Experts of a small language model.
Size: 20 layers, width 512, vocabulary 37202, 124M parameters.
Experts: 16 experts in each of 18 layers, 224 GELU neurons an expert, 2 picks a token, a softmax router.
Training: a variant of Muon for the experts, 965M tokens, 7364 steps.
Below are experts of layer 8 (counted from 0) of a mixture-of-experts language model. Rows are named router (the router's row for the expert), down (a neuron's output weights, with its number) and show model dimensions 128-255. Each number is 500 + 40 x the weight over its row's rms, rounded and kept within 0 to 999. Numbers have three digits each.
Before each expert's rows: "raises" lists some tokens whose logits its average output raises strongly, later layers aside. This comes from a sample of Wikipedia text that the model never trained on.

# expert 6
raises: " the", " a", ",", " and", " "
router:484499542514477431482485457464490438493458518550567520455524517470512516529537489508528508488504515469576490486531402444490513541559503469455385562488566483489509534429449523524501520481518495535471442538544526547485489458421596521600419503490440490505449444532460516569535464458526534415479552476466532479525482454505496569520479522537542452482497474488467518492494441559451483477528
down0:477498510555416573479459517484488533544553548508469505524423603442510490512447497486486525535503468381446569494414565501528447456557511600453490482446480506497583565472511492519518508486499485484438545483371448515496501529454477508448515492493524505467519505542473452538534510500526556478512520539513470460540511536547513495529480433587475507504496493501499480570558545470491518489462
down1:521446448419597370442510407505494477463531547474492552521471479457540481488481522584528505482513512509523481537467522469473537505491445462513515493456444509479483511496542567418508484424520482516543524489460524464445478492503457471496594560472497515436506452535533538503421501486454565455516417495520503466482451506494462464517515489486482533470609453574520574465455527464530579517549
down2:454545495520516480431552460515464455471495469600569480451530461494536544585422547480514530471446528522497512512509525505515455504499473523552513469599548580488490504579424485431524489463419553477455530489453518448546514511442539534530449509464509502506472476470521487495525546451548525522491475520514479504461485488559530497488575523520410489473492558497491500446511476515513558506551
down3:510464470532540541466601539453481523471504543462487509549452524559534542488553515477477469405482525581578560457473439521446506506475531498571464548488511453498537478508468477434490448509459444527528408503446527532490528536504471541504474505569522489490503481422480612449484543473483528499429500479417484447524450492566534578513503498574506526490467470522483514510586591538423529567620
down4:503519517424509450439586442543503515453557467521488537536443456499555512496452504489501509516628538450504441516516517511415507525465461540466540550538526463428511533497500449513437552472457529491563470515461531468511395488586469475479509445503537577550532539464507512441511469430466412517476496475490427524480491546437448543448484464559516460527496440504480526535519512545465505460507
down5:503510520523537598458463518521524455510536548517497493482560441474503461507456545571582509528446515584532549496480502557500472510480489507466463475456525476507530501485470544509470482453493489531450519509508494465531573425445446557550467524414493583532519444466478515464503445528451548526593510452511503538510516475451475559503528445436523463488432538476533475484476495476592517432480
down6:440524525542456537535528500470434485405441476537532473586581467556482466506432513571540521503441457486483533523471529477447485519465554509488411490504602516470550476569471488446495609581528494478554498436488524536488506488480486534520524494439424458443590564539499556512500459441569544421536513492519492497541456506476501506443505452535503437474455455456519450555491505439521506511534
down7:517442476573511454461440489485485487461469463502507466500502527511492537541494505495468495583475491453419463554463485457568462478462598480434563535478494490512551541502527474492588533484491516457451538479490449436495507504472507546473493484484518511513529527548502567575549498529478495482475454384546537502437464466514498501488470463441473490538533488485473488491509544533454472492451
down8:513445502543490452460489487546533521441562543507466440436447499539490545398528486485506480440520494447465502478547561512585452598455527435476526474500481470471481492533532514446602451521496575550497542447491449499488564449409499515497467485571471519524508468519488483543508464588479435494531525556483534515501514460485556499511474473500501516474491489462534469494520500443486539563524
down9:515521524523471403532553498468511443525480522566520479513460432471474550597443503478497482477442540517493518501519495496562506540506477537522445464531510535510547545492446481523550480450488484498541546518460530500494486409439446541513532470498445513449452455529531523529486481524566510495567564445550564491511489539508504495470494537493508523553514534501490477516479552496466464515492
down10:545406485532551542471468500548438524468537491467449468521496536511426499482525507566504500437492541539517573500526424466477468500544533484528516495567472497516478543507542547455485387567521461479506444464534462506570545509501492463488491435525556541546435500525476483553512526451523581510514445430431584528528513503576592511479494507510483491523538493468479535532472422588550440469571
down11:481465495477523576537543559500527550447550517512515531545498458496547503530475507446557507461444557514490501532540496555523544492434546497490483502527548487545494491452472464503525400519533524488538557560500529559468446483517487500506511526595525475495541512465519385489606460536487491446505368474518480519507520489461528471496510461494442453593529560557471510439495553490537473527478
down12:499505560486482509484492519489574510516533555428542509555494502498477495550508575495489477471412526516543516426533479481544522432466542490549467511438544500511543491533495493528467540497429536423509498452445534512514581402527533456509435510493489519401544468527484558550511562473512464470465393503459443509500528385496497488513446485477445530541474581511521460470527521426533518502490
down13:453458433552568578458483523529466599539505572477552523503534500539529470453470424487520520517556454495521521516495526440514407523487533479510481535391542523558495439571494460523591455457422463509546520521508488537529506469550483529509430481512564518426485523474525495523491525468574583518498408481601504519521478507440446513493510534469495528504535499500525579472512515455605508529477
down14:466500453478514455551538552468552479483464523503492462430518475474484515500484546492531491520518538481580563516511535538464526460536384557465478464550605491469521441534506536470553506527521488453557502481513508517585533492464575549528528512465482545473495530519500528469483481522477503526539471457523524484503452554552434434534491560462508591494534427517460449515488504484536542494489
down15:470567547514461483526413474515567463479497475458447486467462484586486573521502506471460447464479430518497517494569402456484500530558507455480537479510456531506473561426499511513508477549503479535474512522547426471516433484499488501488476413529595540442457495538524461527515481529497562549481448440535485422500547524432482553494557546352456434472491471463515582573461474479467478434506
down16:484508521570462538495515601523450507569515524516546506487551541421430513497534504508532522482473430513451512507483544466437464527460485478557517509537546485492464493482579518561505536491485570466515536507433533476469504508497577473505484544495499518472552464455478559507454516538460488410537497509468503491501428558504512462477472477557513487492457489507499477487515511502524515489532
down17:513518533535508498513464476519506506513450450525504553583452402568482477444423473470523497488549536414430467496529489495450516532510463501470481524516425469512487547500567509530506481511481523484474527562464505479543494520523446515484509446497488473525470467485498460497548498513487454493501469548519445492501457483471553446491490502456520537474477527501516554513554474468530428445456
down18:495497487494499519489459577484461483565512485489453481510522462569503415430498492492513566469570481455447499431461521553496499473357451559420495448497522535448467472423500438550523440484529467515463548464477455516543464541482527636481482589548541511525480463512509484483500481435534451571509480499470507475503509536508495484524472549556533461480489604476513483481496534507529492480541
down19:432474545431481540457473503478509500478517530529505487478507547554473479497515489534527562524541479542489529504439490516544547496469479514540462492482486466536532497480534451485424403599470456511499429483488482503512485516454531415517507442495520507441409477498521516473486460558504513454474429498467467450518556477527480478499451457468560485495491530513442544416421540568461486438464
down20:383471499495499492506495542464512486438464571479457529479521443600497518456533502505500457497536520443529538399486556451524422494509514480527446458528553478572482423486518479513437524512476527531379505494534504488537474575458443570451468509490450436519479490536540546528554496493570530439490540502444552414440508488496510462493499563524473478530507523481506492502442490507511450529494
down21:551498506472487509494462481535467544527570468496532529398489595488540482551483502489510535539510498509494505442487479486504512507589463517484419464479493461499499483501476464458486513378506527470524515511543455498485464564448552454503499440532417383499468536482372407520488514525499540528497480498523497480558532514558488441548410483478489458528493482572536513539506561413437541450503
down22:538460452527492558508515567514552529503493456482544436490473429553516488511499510480463447544564501444574489502499546502540463538493502542440516535531505504516477454564481452544526497510416425505510482389542597465589525464439473520489511572519480534529503543461586509462496491460504479547512468501519437513504456529456533520468481472487528446477464548523510499554472538493402525468460
down23:456574456502460599522531475438460451529546532527531509497510500491497546431484528562530484553550459480523539465438509488504517555484518503553493442502521460375526422559465475536511518536533483511418536422481487595512506467537538490461516535568422571501469501452484596499483512523472462483471513437517564455491497623467393482525508532479537479576519426470475490477530526527516573469561
down24:481483463554498516554563539482569493491445477501504522526506431400472492511495498593492465528474550538518601611525515506526534493526517551449510534556534491476584512457484493519558528471583503601557490531398535510563430447498567502507557458474537517468561502498456564484529582522500461530575580527469567520518516516499469532471460498482488503462508547510538488528469479537500486451508
down25:510566544463493525522551558531485473502522494575498542498529426474483533479516474542524486499475502370407513481516585483520584514516485514562514522542481447477444519455462515539418577497522537554515546458454493530483453461583501545405568552526527427438483437498549464574503473517516568499473481465441447531551550514489576564465457531431521419484510487456530510499480467502515475466448
down26:521514524540520482541552527508449494520534455507454498518484467506463573457508525498528482522549531457383571507437536506503515484406494532474517487555527481542430479524478534554537515563531504488501544464479550508395489485480469478474446506455428564562532462449531483504452579549541518459481448511523513542486522475517520523502441536460549475457455468478472495578520535479535515440412
down27:407552491503499654520492483478556493488505494493445397486465450539476514509492426580487544463479468512534519478579473461486533449483548512489500545391484444512530520495532462344451477537463546547404437475450537505514526475559549540526435470492515511514525448497514466527445496468529554510504496535520450582476554507478491547534530482436496465489497502514532619503500495507535493512549
down28:495496467459514485527476511503496577451585530518526504550527571505489552540527473494569468530576495524468495508463542484487494450464545458485572473550553502481535462488453504545521512514478615460462503595508462472472593538496517482484493479515398553534533462523553533449482502588460509576506494472464480481453496487478506540513516485527474515555472399493509475509506482550481494509536
down29:548452498451444506567551447444521515575573484544464461482495528507533481514504496558504500497480520434481489481463488509495608523428529508547457505412532530490506424448536454507524481434439481522405439517483500562500551479419514467507547509465493426568474481513563493512617478537492515462533478517520491469601522521513481536442504517572482462511552510503477569502515434482497522451458
down30:540407477490428624465491424459499526507527532527529525510494563560551473481458413498528544512485471507569529538398483531479460536508474505495538516504459480518440518544492568460476577462552486475479508559517503482478519544580521492519514507563475552510490455508451579589501511477508466502534531446517564517530460437494488554543511476449490432515506522485513529504524561495507537445519
down31:538566456493521543574544521540437547462548489494499465473435479499552470506559473533468553511594548510477505487511502548435501574504515530454459481515540501457456438570459527530503513554553450471423476527426482515529521569487542516533507473496545527505468527523493543509439474551460401472457575530531543532578465546565512486516470521507472513464509547507509449563484500498528502497488
down32:512512498501430460416533503534511495488515492508460454496513437466481533506518449485562565526549529402500474510554615579517480502566469449356543552480576580441538508487467517461494583468530535447442503499459499545517493533485521447444454532448552504442591484440520490520408584445493564475555538497535552487463460554531462570465518475511429450489455518490462486476467495438459451460518
down33:525456514508507458554516538445522576502407494523489452448439479486533470471446464446452502489503508555446474518451542508491552435517447495521507584544544440445571451434464455548500469529523440519603511558501475586587493502418513510563429542517541473499411459526518457495527466456484539538481386557498450510502505495494500462633490449471492497504450439446517529530426461451502477569522
down34:421480586497545385522564552472511507489494512549492488506539462459552497554589453432471496540510561447503502508486488508533494426490516479506524539478463503467516614498541471527449509460488544516531465494549512574508491477522444535398480504507531496550431427568485529526511541484503596526519492473529471471537509490447547440565528453596508543486508486484395465503454499460409483528516
down35:507528429436553506481499516453578435474484464480500496480530512490554500540476562515479531488440514502534483539447506598521537543502514512450557545593593490476446491554533491515553511556454472469425506515511533449469514504510505468398555487505581453463504504465568531538462572521569497467462477522457499561509513526542489461487467550522561522479532524466577524527524573569367514519512
down36:508482410479450474480460550482496523505395479508495513437412551514474477532582555439508517522559550489542519451468535446465521445501548489506418549503499495489537554495474493562514475527540401471433438478495490502472567544441513555517495477552487500520436533442504559504496494544440503453555427493480505451593481486456529564447488477528535487479570462528526480613558523565430513459546
down37:524476501509508635460535497452561466488476525479511502498481481506484500482487465559500498449495486561458485532457515511531467432563449491414448614496553529510503525529470535435494535442454487476507523526566485529486515550458396501484458504475562560572566453576471506484566478491576540462394449443540486483493555489532494469568493436545559507496552500443443449482539490467510564480545
down38:506514489466517363524545447535487537457479477574512504502458473571472505498433407478475486453553476471525507514495505493537608471477477414426538513527546533517456578485572542554486452474540494483408481473434491516517502497550511572576498521433482566532462504503446409536524511473441516460521477549467515521487500484509487529481517533520484535498511485451446491514537593572500506489555
down39:510505515522401516442483442474544495592452442496541513516500504530517531563491563471460456531458520537478397500535551470493525470476505472486491519462530509487441504503435413520531468455499579545465429481412481478517488520524533462513602502552512477517519513449509494508482427537476435543585457523479484510493471516445544506551572467512543487552526517493547479501449483502432479536430
down40:464454462440433420545524595462516464541505541510479453482489510579524549515526583499503445559478499528563509503478539573471582451503509449501579552509488460475532514506574568470527494513507487467574402494509480473553516459531485466550447534510521520446450530513509499507459528506449521526518489528525466491461534475462470500513434527472466538475543477518489504526541518476469498623652
down41:459433494493542509456544524529521409557561500565515505445502507501493363576476461556470480432496512524494478529524432540499513552463486473439421509540466465536491596549509469500439493483475487515429498491493502509472547440515435601556514469509463534499547536454525473476487516547494500458484478506513467473486446430515495513486532515482523464519577475448459528564521477432491519538451
down42:480489514485412454529511493513540516530497494489497510497566419519471497502553509450483504553570532511523510528467468570532461440538525428502567413500494378501507509443434502536472573485477418454522542436425479540586505494516529508442426478471501526548454490537460531503429525486522511490445559525524455467546495509506521456516517537514436455523586503499444495433475540482446489559504
down43:543475449547495550481494465471564468576524428478483514486533499467506505522552507487442538433464474565466561494486475494437489448481417412447519501518521483517431521458513517539445484526479477530465440506434476487527498487496556503500380512518532530485474466568456520444507446492435434501569533506472458532496484540517509508458527485461513541541475509492478506533489625503540459472442
down44:556382455504483468455441505479510488488480568539492496482531513491545502416419501550469459460516502540372543471548457490496525475468464449505410489455510549575507520545507517533527517510474470577562415483556421513472512494495501480576500483481490489542506483465535468447491454463489491521477467531478570495482481534492521472607569493522497504497422515519445538501447582553480515493503
down45:506477544501560599445497486519595557518513443510463483464457580444447481540518479427473434449570512502432555480542524531383529538479492490530469545453527471450481428506443534453468454456489513486518465490598555475561522483476489489498553492497496509506566511524522432549501516523464492515514468522578526427490500452464524438536530501455484429579519544613457446523550502491433481519524
down46:524527509493511468490551512496447520535479497558490483508540555549474502534479467548476506469501484543506526478519478548529428570547523559457546536531512551526498456580486535513544494527574492556459401494552560505478470439479510539498475588476497511478511490569506474539499474486544539479470495474498542542520533474582516576497435464506527498448463510461527512471485458459483419516527
down47:511491511502521565503446497476549492518448474454491493439502542561482492523623529554436477415492461486512548471550483519490511472537471506472446492551477429509507525516513538527451485432514531456516567493557527445484512473542496494507542501541569440505464481497447529484575467505469452438473485484506474469503484517497525484564444479406566596535471478539456554492498510502557459483472
down48:524530552514494468420497461507590478541493478457521491500472456550480594531489484361489503502488448505476502429487436488533518502432557480498458515513475456478486524481436551478578459530486549477422508503556481461398518512566481548439499409515446529563475474508559465516497456520461455480459470539430497501503474488480520505493511419491513440512575553508475547501514482566539504493512
down49:525580548470500492487466532516509518536405590505551499444502474520522497484509516527523438535473484526533532462542523550421498536420562442520404420491495438510532424546491591479451520520473517545468503542420517533486508478463517563535448462550475511527489475541534511524523484527467539498457558470512433494508508488479500501568533480470526420530444501426458510552477546455487536552470
down50:480521532436497510496467496553459405538419472448513505462523525498502468453481538507563605450528480466461476532481464485557509475490518436556486511454438514475627535543470479457437447468454496424512541559466541528521553496494420511504516527535478415494472462527470516499453469528477575455446509406523555349526562541420479497516513515476538472460505526460492419543580482489481484557493